{"num_hidden_layers": 10, "d_expert": 32, "d_shared_expert": 0, "head_dim": 32, "norm": "rmsnorm", "rope_fraction": 0.5, "parallel_block": false, "init_std_up": 0.0269, "lr_mult_down": 0.7, "decay_shape": "cos", "max_steps": 8768, "dataset": "wikipedia_en"}
Below are experts of layer 7 (counted from 0) of a mixture-of-experts language model. Rows are named router (the router's row for the expert), gate (a neuron's input weights, with its number), up (a neuron's input weights, with its number) and show model dimensions 0-127. Each number is 500 + 25 x the weight over its row's rms, rounded and kept within 0 to 999. Numbers have three digits each.
After each expert's rows: a language model's description of what the expert responds to. This comes from a sample of Wikipedia text that the model never trained on.

# expert 29
router:503502515500514526514536483487538532514488491489513497473496497511503497437450473484490466505481496569479513521478525472541449504531551475538457504479537509472495536457483470463524521517490451521487480539481495523531523505510494470512465517507524493457478535512524492534495501469488494498551506532505492489516492497494513470470487520512514539521495537491479499474523471535547515525502
gate0:503514483523496519496481461517522481506503522482505463541486481514540497519497512459493454487506549563507462493521523530529502490519510504543492452538485529493501482507482517473508501504482485454488499511509503480508532503512502477507507531499506467480511468569501447471480505506495466495448519520476477509517468523497497489529506479482488564452466502509530497451481472539475492532455
up0:523505496502532481516497497535486500464502463470507505489488528483473529518533489505505546530534475506537444505520496516499491483532510507498545516543478463464502486531500482448504469500482470533535480511506478471462507502489511506472532487427517523514507484541470503528518462522483493532431509511508520467467520534519529525470465478510502523488477513444519523520511469488518499521503
gate1:489505519489485540489525504462509511494499461549479524453562499513524487534495473491511500532491517523516509440459485489496503550475466478503492535482503499546467449478538540470499501518536496504537507475511452505490533482483513474477488541499510473505463483514489509532479474545540544517545481486526478498499455510489502462506503487479483510513493496468520524467500488490502500547492
up1:497511489473477511551482492546508519536576517495535517493521484521490495477488474458472509485469471464489516528471525482502479512502458565506490529483533482472505494468491562519508480477511504478532497493493471476504491487493475525504580507543523509514465528550501489497495487547476476511488484493494532478520485473496510501493466498490508487504473494523481443503543486481502490512467
Description: First syllable pieces of a word split by the tokenizer, often after a space or hyphen, such as ne-utral, se-at, anti, mono, Mar.

# expert 4
router:460527515524489510506531475481512483491471496503520492476479489471506528520499493549463446473504506459526474534535486499491531464518509476447516500564527500513465485459507497505490532473518457531487494506485479533514533488468509474464495510556461533536468482544475527532463491493505508500491473520522466530504472490537494503477514473504469482476493491531487500500469528499498488547531
gate0:489500528520477505489546519475537509502498489481495456494497472514490538528486510510498523497468531507559531519502561487496511488497529488503457517520512496536503513533496481466482466497461496488509492492531511522470544505498503480500509478479493505477507493576508573446523498503546479509527469518512434501502484474500482524470457527497517499516475459518491480483465520514459518538495
up0:492501497483497509513526526487486512507541494504475528443532498510473519488503496527483494482512480474474470501481484485460479472505516523523503498496564532490479506484473471498532504506494500511512490495507496431494535490556497537470511543535503519515501493493503483469449454430478556473512527467493468513491491505499481488527495486506519540500482508486492501477499513505404460519481
gate1:489503513512530517548532491485468534490519466474546514478502497543492523504510424489546450489466474527561476479496464466493515515495499530501495491542480492515489540516567468482468533485502482475497475493509487524481519491484485526527527516512535508482517467483507515501460498453512509513479445533468494499495502512500494431481519506514475488488506504515499470505531490507483476516521
up1:471519480518545485503522507480499504473470526504494507539466467529532519470540495489536549516476466485486507514527523491434504508519522524500545507478476519525524518523483491507477483454527489492507511496517479516472477462519460501483507440535516476488516532485554494471538521494457466515489485512503507458535473509483461486515472486506497495505474483495520463542479498528480487436491
Description: Words inside multiword proper names of places, teams and institutions, such as New York, North, Great Western, Los Angeles, Royal.

# expert 20
router:536478505479513491527490510504495479527531504474517444488508498494505540536447507482504481511468494504481510450495524458505499503507490508488504494474493465494528497506537502522420485519507526530545533516510499484507484514505501494463464484470553542515487494513509482453455493461518517482492539482556488454502484512498483487542486527527488516526460477481487520512505482481429512469512
gate0:514510496475496489473518473502515531483479453553501472499473534481522489545493479510535487532507456514584556463541499514477488495458531520492496474503498487524504518503508484499449491513519499473480489520492452499495505477497497510484530433442503517469516499508461538479482484485521501513476530465458478500459518516501508513545472538515508498518494505482482501519520492527479488499538
up0:527507495552504527445508523496544485480523524488513542449472493499533495489489459503477514431512533511500570519512525512493502489499526518501508469522494546521475487464496520500480521537550499494524482469490513486519472520461474486486519531505471522535525501511523472517470495522529479527503472499506514457523520534469476480527471497505520511517468532516534492479478483524536524510463
gate1:538515445520507511506461534521522485504519502523523492470471528497513517493515536529511533528518533485500516477470479479505513520531510485506512520512491458528522538516479439494521495501498471501541490511493493474481501487531455497463498493493580535564481490519474559485500476485507502515451517500501489457483543493480504510495518521502488495473512558470520503553532481510487502482478
up1:503463530521469492495511507497480528517505523490486535485528479490545509515505464502497530485466496514483506535488563524547523478515510487460451516472526500468472491473451522509531493490452501537519507517532509509507480511502465444528520520452490455503528483511467507495534480511496512479504518457505565467523464513482467505460471486493476494525488489516543465496492481515527461497505
Description: Line breaks after sentences or list items, plus == heading markers, table dividers and ---- rules in Wikipedia markup.

# expert 63
router:493538481525512458533464477517550494526522497526497531558535507529477481505487477518525532502512529535566500456500522470501472531497487506496482501524497494545506514515450490467500529468508468496467472561469508549489466493542480515538502496514535514514478513515512473485514500479511466503480500467491484484478496493507521485491482492479462495487556513511544486494514469485489471544480
gate0:502539447473500499508511500545522485461536520530442518474523516515481455490504516483512493490480492478515472488480472467454507553482505522414515521531510534477559499472534481498523497515508483485511514539474526459473504490472477457535504495511526496506483538479496504500487489484532477470450515486506471509476535497478536467490511522495490480490495538502503515513541476517488513484492
up0:487515490479497485533542508514489474478484525550528537486528481514497483468492516473501551530497551449519509479471547523514458513507474512539447481503483510505482523452538491495480479483515474497533510534504451508572474508503492496513493498482479465483494451506479503475524459522540495510522502502488494504512519523486527488481474485514500490531453487443511482501521508477507456481525
gate1:496476435478461495513508525508503463578520505504444462535510471494497495514496513556532489537480529518511489499505534468475501530511493532494548505501480498479520505497501541520478512493487521497476532525495499485488474474514466486537509466508552469534459516521498482513473522524492416488510510483499465493497488492489521457500484518510517498500505515535460506511523541508510484487536
up1:510526536497506489530527502479483479526503485508552431516459517526480495504481479500468554520475469495506492494519521512455512498531498527516526495464485454477492559479464453513467551503529485476489485487523552519497515502506503521543516489479492544489541468504522469505490506489511478472481527503497456501482528484468487461495503485521468513512492542509507483461537497488489551517516
Description: Middle syllables of long Latinate words, usually after a prefix and before endings like -ation or -ed, such as commem-or-ative, accom-mod-ate.

# expert 5
router:545500532543502542505521472519513488515529467546501472476473470443503543498506498516480524519465480470485505508479526449559473495459485484485517528473505488487536440500489492505468497504521488485467500471524496493488491507504518497543483535522523469497477497512531495532459482477495497503497533536498516558507479511437453494517502487498471504516487503523468482532473489521463532511515
gate0:479477485515480517511499497513512500486518476542481510478517505486503532519498469481485502507501542490448555471499544523518502494493440524475499504494508488477456465519497510520531523508552483464459534478460478528500484519503439449493494512494499505483465471495523467515495522498517535537495564488478497502481462483467498534512553471471493492490524521495485497468520529557476532488494
up0:523544474495531559511518479494528478496489539475474473507520513506462500467514522502493478528538483512508550513476507495510525512550491479484517498515497484506501500505452480505501482505483508529474477506465483488538436475483452523472518504493521500460550485488480530483523418512526512494498495490515505505499556558501476489519508448534499485521484493496483504538478459519465503489504
gate1:528512524532501453471479503523513527491523484483524489516517529459517497488520470499500491480472485468459538486512511509556470461481509492487497559508475489531496493519516465493480494518496497505444478540487480493510497497523497508493517491513509495543460537457511522503456513503462493461475542474485465529507482519527464532558507519497511533494497452504491510453499441528463525489519
up1:499515438494513523522515499506513503507504478465450525480448502494498519504517551477507515506465517518524505499488527543541479520508488486504479499498476490484523482503504530495495489474532506469465453539527496478510510500524522478520535496490527472533519546533500539492523527482525489534512541503440466500517489505514523505502472539450481508415525502515493521510480546452522507486500
Description: Line-initial section markers like == and ===, capitalized header words, and table pipes in sports and chart articles, e.g. ==History==, The, Football.

# expert 13
router:484470468490481516488498495492509513522486513495494493448499555505498547490515495463493485514521481473529535502520502501543516517503493488480493498560495433499503480501504514511485481480526487532511517486477509515477529477491459530465524515477495489490486537499510478437501507463476536539498463498490464530501508508459534540491504533534533460512487458503470479473538436530504526507452
gate0:470526454493490519527559467491453460531481501544484527482494491503523475500491488527502502544517485513487486487448507499499488536552498522474480546516510497479548515448458492520485542464517497513469477490489468483477469496562471466479475477519527484481493477521498475506484525504551463522521493465490483487495500527544473475507487507484476497472529510520497473470500516508482523497467
up0:508527518495519509477479505470491517500503495498507520469504494494515498491487508489449441474500480509534530505547458481517456487498477464484521484504470488476558477471528525504494491527520489479526492503516510493503468484489488463458524520496491433483540508485489480503504492486532485455489544500493527549496502483484489496506512523494516483474501555573527501489442555481458512497546
gate1:462489497522475523526530493528500508541522524522524529494503543498510491512507501486524504524468460487527493472507521458543443490505483492455535523511461485454502503537546548535546504553472539517498520468473516531449492507511506491487503513489476516535509532509501502488481491509472511494499466509512470489488511543515470523497532463467470508477496525507495517486539516454485511460461
up1:499487522536485489474569481523509501475514498515515530539486517508513500497523477490505468457472505543480486519510496466496489531509547517470517469489504469509538488494482479475504466528518470504487471510507446543485505451533491477554513502510501532492480476498502505514438522509488513529512528501503516487507493534525488476554543498488481492489497512485492518483539472432513429472505
Description: Pieces of people's given names and surnames, often the surname's middle, such as Ed, Steve, Sch-les-inger, Mc-M-urray.

# expert 44
router:486485503473513521493516482526546532485496492487516539452482512493515542461489503515513507501514487509500466500517508488502462480530549525508516539474462497504506525505499476513471511548427504493509471485545455524495554518502504502539485471516521506450484527519521512492541486516509487500464472487460510491550469488493493480519488501480535518502529555498492477497524490485502481568449
gate0:487514490524526512474478477536512533483478508437488491527511463508481535505532475464466469458506532523481500504472478510511492453476482488491488536468454483519483507521503518457457520497485472509534524478516495523521501490509502511528496520535548528490503481501524499482491467476547503510499546518510473483513471543550464563516466486513497499497496536505463470523493484520492488492438
up0:503509507462515459486495504480467512554466543469494506472492503515589455493518515526481498523466520525459489511516507458509466475505467488498498516490470454516494520485517480537496531464462533491491469518541503515519476452468527513501519492496529503524477531538513531491489489506441497453505517510477505510491503483484511514526540487460527522484506517463517502496535519502520471471489
gate1:492514511497506479518552481536564522521497545497472532499489499505506517498547550518578447478477486506513506499531515521509526457527537531463507517510518517536472479495509492505510511496452464500511492489495507489489506519484469496474503496539528503449528527510516482478483510514519488514470504503490463515490493506487477509508516490503516551444535526518462449532507496491462493536465
up1:512526506497511537460496537504472507497530448470481481496441485494482524492504475515499516497502490474524535494493500462513501462509527526528530571478514521493450479453465466525505486487511469504457508473529547506488515489456527448473507482503536520474491495527471560498498473534520468513511518476458477497512522514512509494502471508491543516521515516503472457496529502494538485520501
Description: Units and numbers in measurements and statistics, such as °, km, sq mi, million, crore, and trailing digits of figures.

# expert 49
router:489470478471498511487504528519504508543457476516492525444492501468513499507465559520452489507480498509484500496488507470476523494482486541538495511476558544511518505484519560520510486485499479476481510467472516482509494482499508513497471507555533504517482467520511510473495449541487529562512518555465521533488514484483504511524501517509496510513478535498528505562506479494477505479548
gate0:532518538497483487514495512537478493512486532498470499496513464490468519542467457521484512515505486517511492473467547521468511511451475451484488505499521514550535519537524516471544523449533518454481498505444503480491475500488485459516493522481535479493494508495493499505499476553504475506471529514459508491491479490474455540506525479491510468468511516491476489486526497495494471464570
up0:527536503444496501504499498482533494522503482529490479545461517505473525521516511464504482478500502497480490545449505520497506470491523513492544526470490499506463530540500526538533463548541524521511498528484495504469500462506489519515498518512536543497482514508518497534500537494485502510476533485527477497521476499564492501526456513485494498535499503528552458449474478523511499470442
gate1:474499482459550513469498480502456511519487521534475500457506506494509564497497546484463431503501458470460515464495567529488498511491495499481515484492495485508494469492516517448482488490504487469499500519511509543470499529498465540542506486480504507478448494513527497510545482477493521543483545491468512472534517529474468503525497519517514481490464534477483512487525486490479499474488
up1:477504506486522526513460489509490513457490520462514487489481542480506467511501523500502506497461493493492536503485507465537459502477500492497516517468519522506523504553487550487500548474493503505489522537532461423469514518517496470522455520514462521500520484554489528495510480466444516521478527485536550474482499471467481492496516489508523490463513520531547538503523466519530488510510
Description: Digits, dashes and short codes inside tables and statistics, such as scores, percentages, KO, QF, MF, UTC.

# expert 0
router:460516557498530480510512497522503499501467507481474501540520557518555521525490533478510461519507494465512478458520540520547485485490460515503512492509522527537521541501507523461484575467518459477483500512485500554481489515509503510470529477488515532497505505505503480479505491465479477513505488540518557498499463504483493474495510476457480484452501517493504512506508466501543464499505
gate0:493553497478473513487526521481522533501480498491495480478434494516484521522520524484452498511502489493493482513473486535502486530521461522458540514476453553542510505495472505477469511479479532484464485498504552511494483498496456495469508493491537476532497458518481516435524516466479493525468482547488549504490496513536499499518508486463492529480462522499542501518473485537516482531488
up0:535473539484488500489493450551518521503458494481505487451503530469531523488458499526517451492437528508489505507549498458509526438538468476523494532518483499488496505488495515486496502514468509517533448495471516484487488467550503492534525513496500551497469514498481463536467528487475499469522524485499496524499502488505518511501494505526464485496487516511547501479511488515550449507515
gate1:509525531508464539502489513503513502546489457492468495501455534496528532470475493481475494550485485479521495542498510483484480456485516495438477521531548474493498500511537509443513535465488492472492497538519517524480541522525465526517526531487469535485457474522491500516493493489501525533491516514482525508492490500481484473521458474421501517469500478538492498488522476514471521503484
up1:455542519519523465498559529448503475484482505504500479469532499450540557509502488476490506438501526506512495477542509477541535528497497506471498455513523495503486463510516496495508489519486486490466514454464473530539491488511459515520517506491494511509506488486492490504529537498466507520477480501518479485505478451474527483514435517473471536514476522473515525468463485468516485516507
Description: Short lowercase pieces inside words right after a first syllable, as in Co-log-ne, Co-st-co, d-ign-ity, Annou-nc-ers.

# expert 7
router:512522490467466502488484517451486475506465463499499501488479472496517510496491481489480483488477523457472464493510505510507454537467506496522504492481471468543477498482443462474552464510475528446525484487487503509472541500478471503490512568505522482501488452506497508465463486538479508485470498459526476456494478519495461494517472490523506509522516489487537515496533519536552503490540
gate0:471485491515478536515530503504526452514518498491493454532471476540482463481529515535490469497484483523492526504497501531476481516535508496490507512512532492509453482486516493532518515540478453505515451493503507532435511474472467479486498472495511478521474529498566500485506460457500531516485489512544507479483463542442486467472509502460458482500500503483480462524499466501499492533506
up0:523511505489504528455507552477510545523471519479525510502531476499541504510494489496481504543507501513479489480537502508554492462498562525536517479452492481522518493519514503507503454533520532490488519503528508510504509509509525501466508539519548476492495450469516485473512495499506436559488534507518500473501484528490511477534432486472508503511501535529520471525500516509468480475539
gate1:488503536494509486502471502492478494497497459532511474509465461512485477553518513516479523547499499498494519519530531507501477515584506539483508528483452485508462500494527479496474503460505503489490482538500497492471495509487503487495498444533501544523464520552481516549502464491512540516477514485492479511522506544431545508514469512479500466480532502469452482481494467499496501483491
up1:526489511510497531437505515481497492470498482501468495483501483481491506477466547455480541500502513456483504477479475485513465473517535513504533478467505489486479504516473497513460451554542476523502447469487512530534507488461511552469493535503566513505546515505499504469476481534531488470501516507450514509493488521511538494508485488469491510484566518503501466509501479516518504474501
Description: Articles and auxiliary verbs after a verb or subject in running prose, such as a, an, was, would, been, became.

# expert 46
router:515491491484524485540475491496522462509494492485522477490489523498491548531464514448479477497481506520468508447498526443479514494492498496508491530468472504534518515446535523533443497529486518497535543528524514461522515507498515485481492478478530521514522499503519498500459483464511506485519529490526498490503464521527467463531506537521493499524471488462465510511496428470465464468495
gate0:487532497468510531536547526540506498478478539446475471458475518477443533533476502479488506543514526506496471523526488488544513471482483500497517499493519523535537462490494484445495524496528471486541524504511535481485465505503531460477505514470542487517496486504493488467489502512490502509499512476513468447540493498527474539489470477490537540498505540477510499522512467504466503471518
up0:483504535545461530495482494487519441455531457506520468455499562465494499489527512515508489494552541473494490477528495543513499480491502459484485481507476488509509520484467556453481514448497497520521472491522489510501493506503529480518503477467503543451535527485516502451499511530498518472465506471532524499525521467517486506513471471492528477494491508506523462523502523458502488502509
gate1:496511505523503484537511514551477477507507467518467519492524535500508493514517484456478506537513475505515481505506502480540498477498514484518484515486487472533546435512490462477464524494557496475492481523508513472500499531482493474543514488470496547446487530506497510476429472552525495527509533489502478536514463531507478502521484465500492466491508542458490462535488466526501489494482
up1:466511536485501500514481532539497480477535494449522457520572518510510473507498477514480530525500480497504467514494516512475492483473456480550513517548485525485494500512521514506489480469536472447519479493479503508478479476485511485532496492480524507475497516508470490508478469499509474520489472503524505528523514478454509532519509487484563475464476490489427531537492493501460462451494
Description: Line breaks and == section heading markers in page layout, especially before tables, lists, infoboxes and new sections, as in Medal table or See also.

# expert 31
router:498491511516485498474524484502499524502509474507504433518538508497510509454488487537496532494462494466505497477455504445488495509469525483509487491536534503494527467466516476417512507483486537507505477518442498525499520534525482476499509451457494458511527476475468539474461491522509526489532510509469510501463489545509507555461495492520481488489509492505530505502484511526483508467533
gate0:513530503499536501506525512508486502507492506523546456455521496533529489467553530520528543503481559476518492481502517467459467515496517503467539472505493467469482475499535495462488525499495500525509441530491505515457515459534494449490465510438524493514478499494495517503497472504471515503514494514479522494498480534495499523532509461511498483455537468482494495491479522552468511528469
up0:497499489487497528483498538467526505527426514523507544488529511549517478475464510516491453512503529458493489524527516511536529473483479486474551491485540478475486503547548535477486461471530512437508501478501553506492489474473510492486515524495504496484518468504470484518524437470496530504525498514474474498494488482483515484507489500486531492510528518537501472473476451524524503505487
gate1:512525461538509514444498466538476494494520541466483489515492479499465546474482488556477489546491527523499495505492538473519484506525536484518485531493496495527480481493523482466487506468483487482511495536479543533456516536497474513454506506478461495502508490517480559505479528502513498491523492536486498542454487525472501465471560515505540514478471514519501477471524515502459515485481
up1:497451528522519539492505499436443489560511479519512528492504533473458498499464475516488503547461531490505493495492486507486496525486495520555536522481491526481499512514506497476502499514530503511473460504510491500492554524485536515507497491445563500497523470517502519479446494533466476470517493510506484487469535526451526499480503499522529505525486520496520484500480519554499472507532
Description: Words in sentences about films, albums, songs and books, such as film, album, studio, feature, Best, episode.

# expert 6
router:509497536493478468494508469504531485529487527516478504544518460479506466462500539476500534516530526468477528451517499493473505520513471521432489509492499512515461500470502521459512540572470450488444486539508527494490457482558498526456508502505524539505487497481485491466488495486514492525522521492493509504514508499520524494512490480523492542530508508450513515482511502460521501525487
gate0:457526515519493491508569528534510522509518530500477522524541506512478496506518518494488522527507507483518445509510484525499476485534528542505500540505533502542464506496515485454468462566491483481514493495522545549475476528503556499480502472459510501506541462522541492496508501476475497493482509522533475497528484506514486501550495504508496479475516473512493500454512431492507496488522
up0:504494509519466478496483507496505492521472481480541497516464483459465475507468491504481519514466439464472521490421530492517482499510555481482497492504471495438487480502509507457490542470513497485521541484519480521514506506480476467516513518483472511482483472486462530505523493466491515496510492502536543501546475498475568474498511529526489490494535474466523493476463468539502510498476
gate1:506524514490533478497506521491497480519494538514460532504499469515493497473526497483523527488506482481507515495523512494496461503517481516545500464469538497485532528515503514454510481548528474491474480544515535466453492449525499506488528482511519493495464497495534504474440516525498496532541537483512518478500547520534515492551543479457532522535531511471453477512491452477474487510480
up1:526526526455506491503473491483485475524529538514485493480501448502489462497506499465510543529512488496478471524517532521522476459493498538466450523484518467504500461506471502491448488501524523518480489511469526480517502483503535515518499489498527492515505505540470470494508469533514494532498525484520495487515477460482530521430512512466495514460498523477461551500549500500564453486510
Description: Middle pieces of verbs and adjectives before endings like -ing, -ed (advan-c-ing, relu-ct-antly), plus words like least, born, approximately.

# expert 59
router:489505507518524492489489504536501534506505513494540517500476476537504486443533479437513483553505519527465545486460510494512448523522515483529490479493496486491497502527498492456436514521491486479508486503510484553531515515508500497495480543493530504436453509483483514517501514502503501512519507475483515490478509552494537516489463504467511532535476558552474513501514481478531459507508
gate0:459504493519473497522451486475501524521479513504512457447524528490532464521513461516498431488480508502480510469490496489515507498500542490530551497495522486546501493455496484473483527477530494468485485460537485501530476557543439467499499507517510523525482509475512512526531537477500525486516508478481508483502542535539511505484464492460486504486527504487483550533480514511490470507491
up0:523548518541498490538475520523508504531517509476462489509502521542499506476478551469489497536515515523482513528488487489528477500475437500506485484480502549498509502516485513501494499496553555479517482469499544545499475508533470522517476480495483521530482495497520553503538492487505466502466513475505485537452508483468503487495477503468490504516520527553466503477527522518475533563529
gate1:521517491510541506471481549514453543511507490486527435507516522514503494517515470499532489514475498538475513500473531469503468541494503537515520498498505511470494480496453523478467496525503462493483456482488512499498539542531457564542532483489540517468482490488480495487507469495460464494467495486520461484508487513525501499494473516523492486518511508515427519527532489504531537514524
up1:484516518474504513505499457509536503502440524543518523500496514495527512503524541501479487490481525484535472490493505495496480462494483501485489447509502522507483538511511493462488499498513483505520506510509525507476480463455520484500466514503451529475507523484451482464487483533507502506494502507455540522491511464521508486469553461503526535439555437516542495500483458527492539465527
Description: Opening pieces of words like ac-company, ex, con, trans, imp, plus leading digits of numbers like 1945.

# expert 30
router:490509464452492520544517493507527496532488530496489502463492533504511537505506492525479461471515497454505500530506483463489572471516473477513495494539530489517486472500476495517492483519551493544505507476489513534502494473470475514536517481559462502545508504542503476524489501459499512519467479520518471585476511465481494488491496488503550478524500471522496529471481514494481500518521
gate0:532505464496476527496496519506443511508513489483468484470524549521474538498510514499508481515544497460516522492465488458492513495501518498471479511471554453511496449492535512463509529507499487491503454478456477531502515504497479481491519537477553475479502523538526502488490523483439534496500501502472503504479529488504478521488490488520549458514494418507485496513501505499447484515514
up0:492488489480529502504473493496543485431467491542520481496511507478483508496474517470457498511506512483491496464501523478539517505501458508501494523523551498509509468511496535440487524500536522442481478479481492475463548526469462449488510491523490520492501467510550519501494528502532524523489482468497475466483483499503503557492477496521489520546544465482503473504469475526532540507502
gate1:454531534517526542515551514491522529501481443480445502477538516528520534474488507490490518521503459497526529463511536503521493501499511526482456522490495508486475463509509527531475540498515497483486478497480489528506513474499536468512480514549507476486518519488470513459486477476506460518512474515519516532502498516532495523489475476507565501545516526544500513502480483507513514454563
up1:454481554493517485525499486526530490518511511498569435471484533540521478496529531527487501502487521517491439503472516510490488513490495467502466496505504485516500543505518443499473504467478542508470476492478519489477479482483512541463534485465446444528499486496527506511530495499510522493471503530555482502502466479508530501496491495486467483487525485477513553483529484510478486491488
Description: English-language person names, US cities and sports teams, and name endings like -son, -ton, -ford, such as Boston, Denver, John, York.

# expert 43
router:465500508506480508512519460465486525494527515476507515511514472477539533517469522507469464494478498479491468550500528506528510457501509540485518521549527531466501492461487479511443475515503496525473508483446480511545478504446505454489482505534470493513476506543468484494461467559533526507520501503516520523507458482525516490448496487488526506465534494504506487483465521495496507500528
gate0:512511523474508471517512536512502536500481502505460491499507531543537522508522548506544496487500504501526534496494476509436542492470477531514516556498474476465467474444493528481462498520487438493535493503503494487458506458465471434493508550471495483497506547496491498475521501534493469480506504532455518521495495547519475501479515491521486487487501481527481484491504511513476529505518
up0:508497474531495521508443459516457489545466506497469506482440524499465513506458513496524484483496518453487518487495428531539496489516491492566480500483506486435503476469511495491485495452506485482479529483469494489496486478525486489466494501459521513526492483489484511505492536529509533495561538499496459498504506541516505532490484533493496473496480510513497545457520507503476504510525
gate1:493500521477548559502534537494487549501501541512496513513524494503489523462480514468473501495516532560479460518507499480468485506483475486495550487519524523480505484528494512497460537480487445478490512527469495507502487529545521481450484542556470471502508530530498478494523501476498541527515442490496501466515497494507483535500483479525524495469514483494522527553547492518494501498492
up1:524517526513515506492513502479498526521482490531553494501521479523467463469494474503529539480505505505491461483521531529494528526520479500518492440482502505510511480525541529485494485473537522448478516559485522540471510477511501491518508555479484528507526501498501474465469538488470488519484548493483510507471473495466486467434527502462476472487481536493531471520526526495469530467505
Description: Nationality, country and institution words after the, often in sports or military text, such as Russian, British, Army, League.

# expert 55
router:493494527517491504478497476492488491493497484501527518505483518469451498461452512453427476524507538491505502508466487477518456538481494472493521520486466525440523523509474454501491521529461473434543462508487494491485502494535504469467513487496522454499525474472465552508475489524459493488499489515540510480499489500489494488500478477500472515473500500543478498500482491563498477496486
gate0:468479534470510543519535525540548505515491486461540510467533496467510505475518498483488503550471508489517544501506519482491473544462483454531517510483463481488506491531510506500536514511530520460463504509484488524530479507546510467478506522450483488522504494485512566499524501533472459468511500546499495484515521538492486497509509536518496472532490520492540537537516485542480499495498
up0:505547497519499498440533461510514493526540505520478465480527493475469493483520502493501543508516522503534503503529491476456537484490523523468530538498560476492494538546498475540502511513525521521532506473510493456497496508521459512498473448445469533505510525501493465474484464506484500474450472528492515496506498500523477483455452502450494482502521493519522506478500508531515477486528
gate1:494495542509507513475468479510513489487497469479508511468496532472460487484515492486465491559511504441501529521528512505540501508493521501494502550535493483502509524468518472530504539528487494500506537537499502505484473491479529528521488484479562536518522482496483500533511510511478560466463430549510501471491447529484503493533519556497469496505534523518474508486523471494473499484496
up1:503481490503527486527558492523469554513482524514496487517479493544504508456476482503499504470525498522463499524480412471481489510472523489497499496517510513469498484484509536440496518529546450506515494548464496479489495516527489504516487475538477468521511487533517531518486495496499503505487507547476470466498512494501447492506490491560476523485523464517484544502495481509477555511488
Description: Determiners before nouns, such as the, its, their, several, plus first word pieces in infobox or list lines.

# expert 12
router:514497485460499524479482531495542498517477527527531454499475509460493514470453511497521515488498490476511473555541485500486508480513568480501531512508486510511488484512526525547503513511487480485511539472535485492491473526525540486497509460560541497521517499509525465516512497522478520453525483522486547483498483443532482466534528487491452472476510485481527512502502516469538528489483
gate0:496523478493475497526509495470554486471515543498490501495534461480516499465508533444483494514491515498500468484464467465501484491504494482462505484512490521515515488513494487483522491517454499522531480496493500501525512530497541539472501503497471487476536538508489498487514497440491460426502541513498507508528521477531447531488501535534501540434548473516525492517521494530497446510495
up0:456478528485471482509533504483513526492520513505496504473495498498511522518502492478490516497503530498518479505481492511474508457553547502532510544465488553541542540524519526494497488489530454504485489488490486506510501487507540518501525516535436533515535498509527484464433502538486500484513470500533515460542494480516515486513506459494516468499533494549469461502516542561501504487496
gate1:489512528524481491508484479480493502452546499510509496504480502499517536489439488426520460544512511483522520436495539484485548536517502480524478496489493501458482498505502468489525529506544508508501505535476471522496471491491505511460544536511484497475534521484494509542458510449497493500491490516507519482553510470498522462546489495512500495519473525525489497530504459514466537465496
up1:484493523538489524536501495522514450492496477538516531491492489493517471521501500482490500489484480509531517450419549510473519552469519548513504496522479534534506489509506466547520511513499512482522465488455551493516507469455497474487480523504506515487499526490506506473499514490493493515511498466499479466501480479542467505480536545526467504459489504455491474538507450468482490465505
Description: Digits, decimals, units and currency in tables and statistics, such as percentages in vote counts, $, million, lb, square miles.

# expert 39
router:492511500500495482499500498511547482547566453473504532493494525508479526487468568475479472528481494499500497484444548531481451525487512472503459525488494505504476493513466503467503529523506502477524514519474506523469491509497505522476485485512539456494545476498515502502540504501485488506493524484477521485525532483526522513532477484489491456508497546475555508530541493496529465557514
gate0:519551520455499518462495510463446511533506510495564500493442512517486510521494539500523499531489483482543535484461536499493489484479531493486511536512520483482464468496507520442534494492482493497486502462507524526526515535501467490531450486493507480489501561481556494497508517497464486509494516513508513482489537500496512502482531499506459463511516524498477471540483481459523511535467
up0:504490517443470531486504503484465495471458506552510492455519496521504522482502557445479505497506490507507478508504497507519500478507484484527509550500484528483459515559484497479518458519500470523494439524496485539482491538498543473531509536552541552467482511503471468525506506515492543476530490546478501487531518505487509499512467502514536510483477504485496546493490520467503507494490
gate1:502516456521466546496470479467482518485506537507510526440496511523514489484498535490535494535473514473511498500520535512544473485490466456497489490504495507501500450517462482496521536509523509501440518538509506478513523513558494479493493478501524486475492487505561519511491528466484486539449441508501502481527508491499483534525530496512520443462530514500495500496459457486498517532505
up1:475462496497482517485532541490481501495499543514510507522471537500528531533481503464500516483496485473505521483486501481553474475510504508507521507494454479497504450484507517458482476510483482501544546482493482540472499509513465482470546507485474520559498502524516455498526464488491498516495474495505488455474522544458469453483548519473513523467521518489466449482505555472490504492496
Description: Unit abbreviations, number words and the article a before quantities, such as km, million, four, a decade, plus pieces like Met-ac-ritic.

# expert 38
router:479493513485510529469496503492512503514480471529453524476489528511521541522501508484499459507498530490543489512514528521497514530447484474478512463476540510515483513503462511509496455513518500491506466498492473519492499476488469519479544493484500514516524471474466483416480445473474446546527474513512537534486522499457511488521522504534481467479496501456506511530498495478476511561515
gate0:527513500494509512512470485520490477487507491544455545459499512497484505505471515462503465519475517479520513498523492490485478522507508491491525466511570469524506507480512528480507472514451467513502512515508456475513535494476524506561486499524469484530467516519474499449490462549485499502490486517506503542520499507428496558482484515505542510487471498487470469495546481531512485539539
up0:480497509554513504453489521511523465551540480487489522514508494531499513438509510514516526543539471528466516530508489490513501515476512486506542460517491532488491464493463536524509494506508456500480473517521465505501492487447504486465489505450502520548493496491465458488493453479506516502491495512505503525494524542505501488524456482512529487494542495537482466514465456479552512485465
gate1:481519520491533512510486532485481480523475451499460491493516531539526498545535486468487486466492517507532489501488444466496513493509505476528518480472517465499453462522457525448508490510491447515513527510470516497495495489519524480489514485515484490510471475530530469475524501509490466538484510487548516482497506473532457559530504517510461506474539531475499484545519479498481519521551
up1:503515540509521529524517521472483502519524476522475549489544522517540480506458475483531504514498512519538485526472542482516512510451508476514524463500502473508509525503443509469518487479490477511503480457508489523542505469509496492491450463470473496516499504502502513451501468567508510521515510483523491537507473467489498500515469486453509556519489532537473487524470555497500484478534
Description: First names like William, Thomas, David and United before States, plus mid-word pieces of surnames and places, such as Bro-m-ley, Ly-n-x.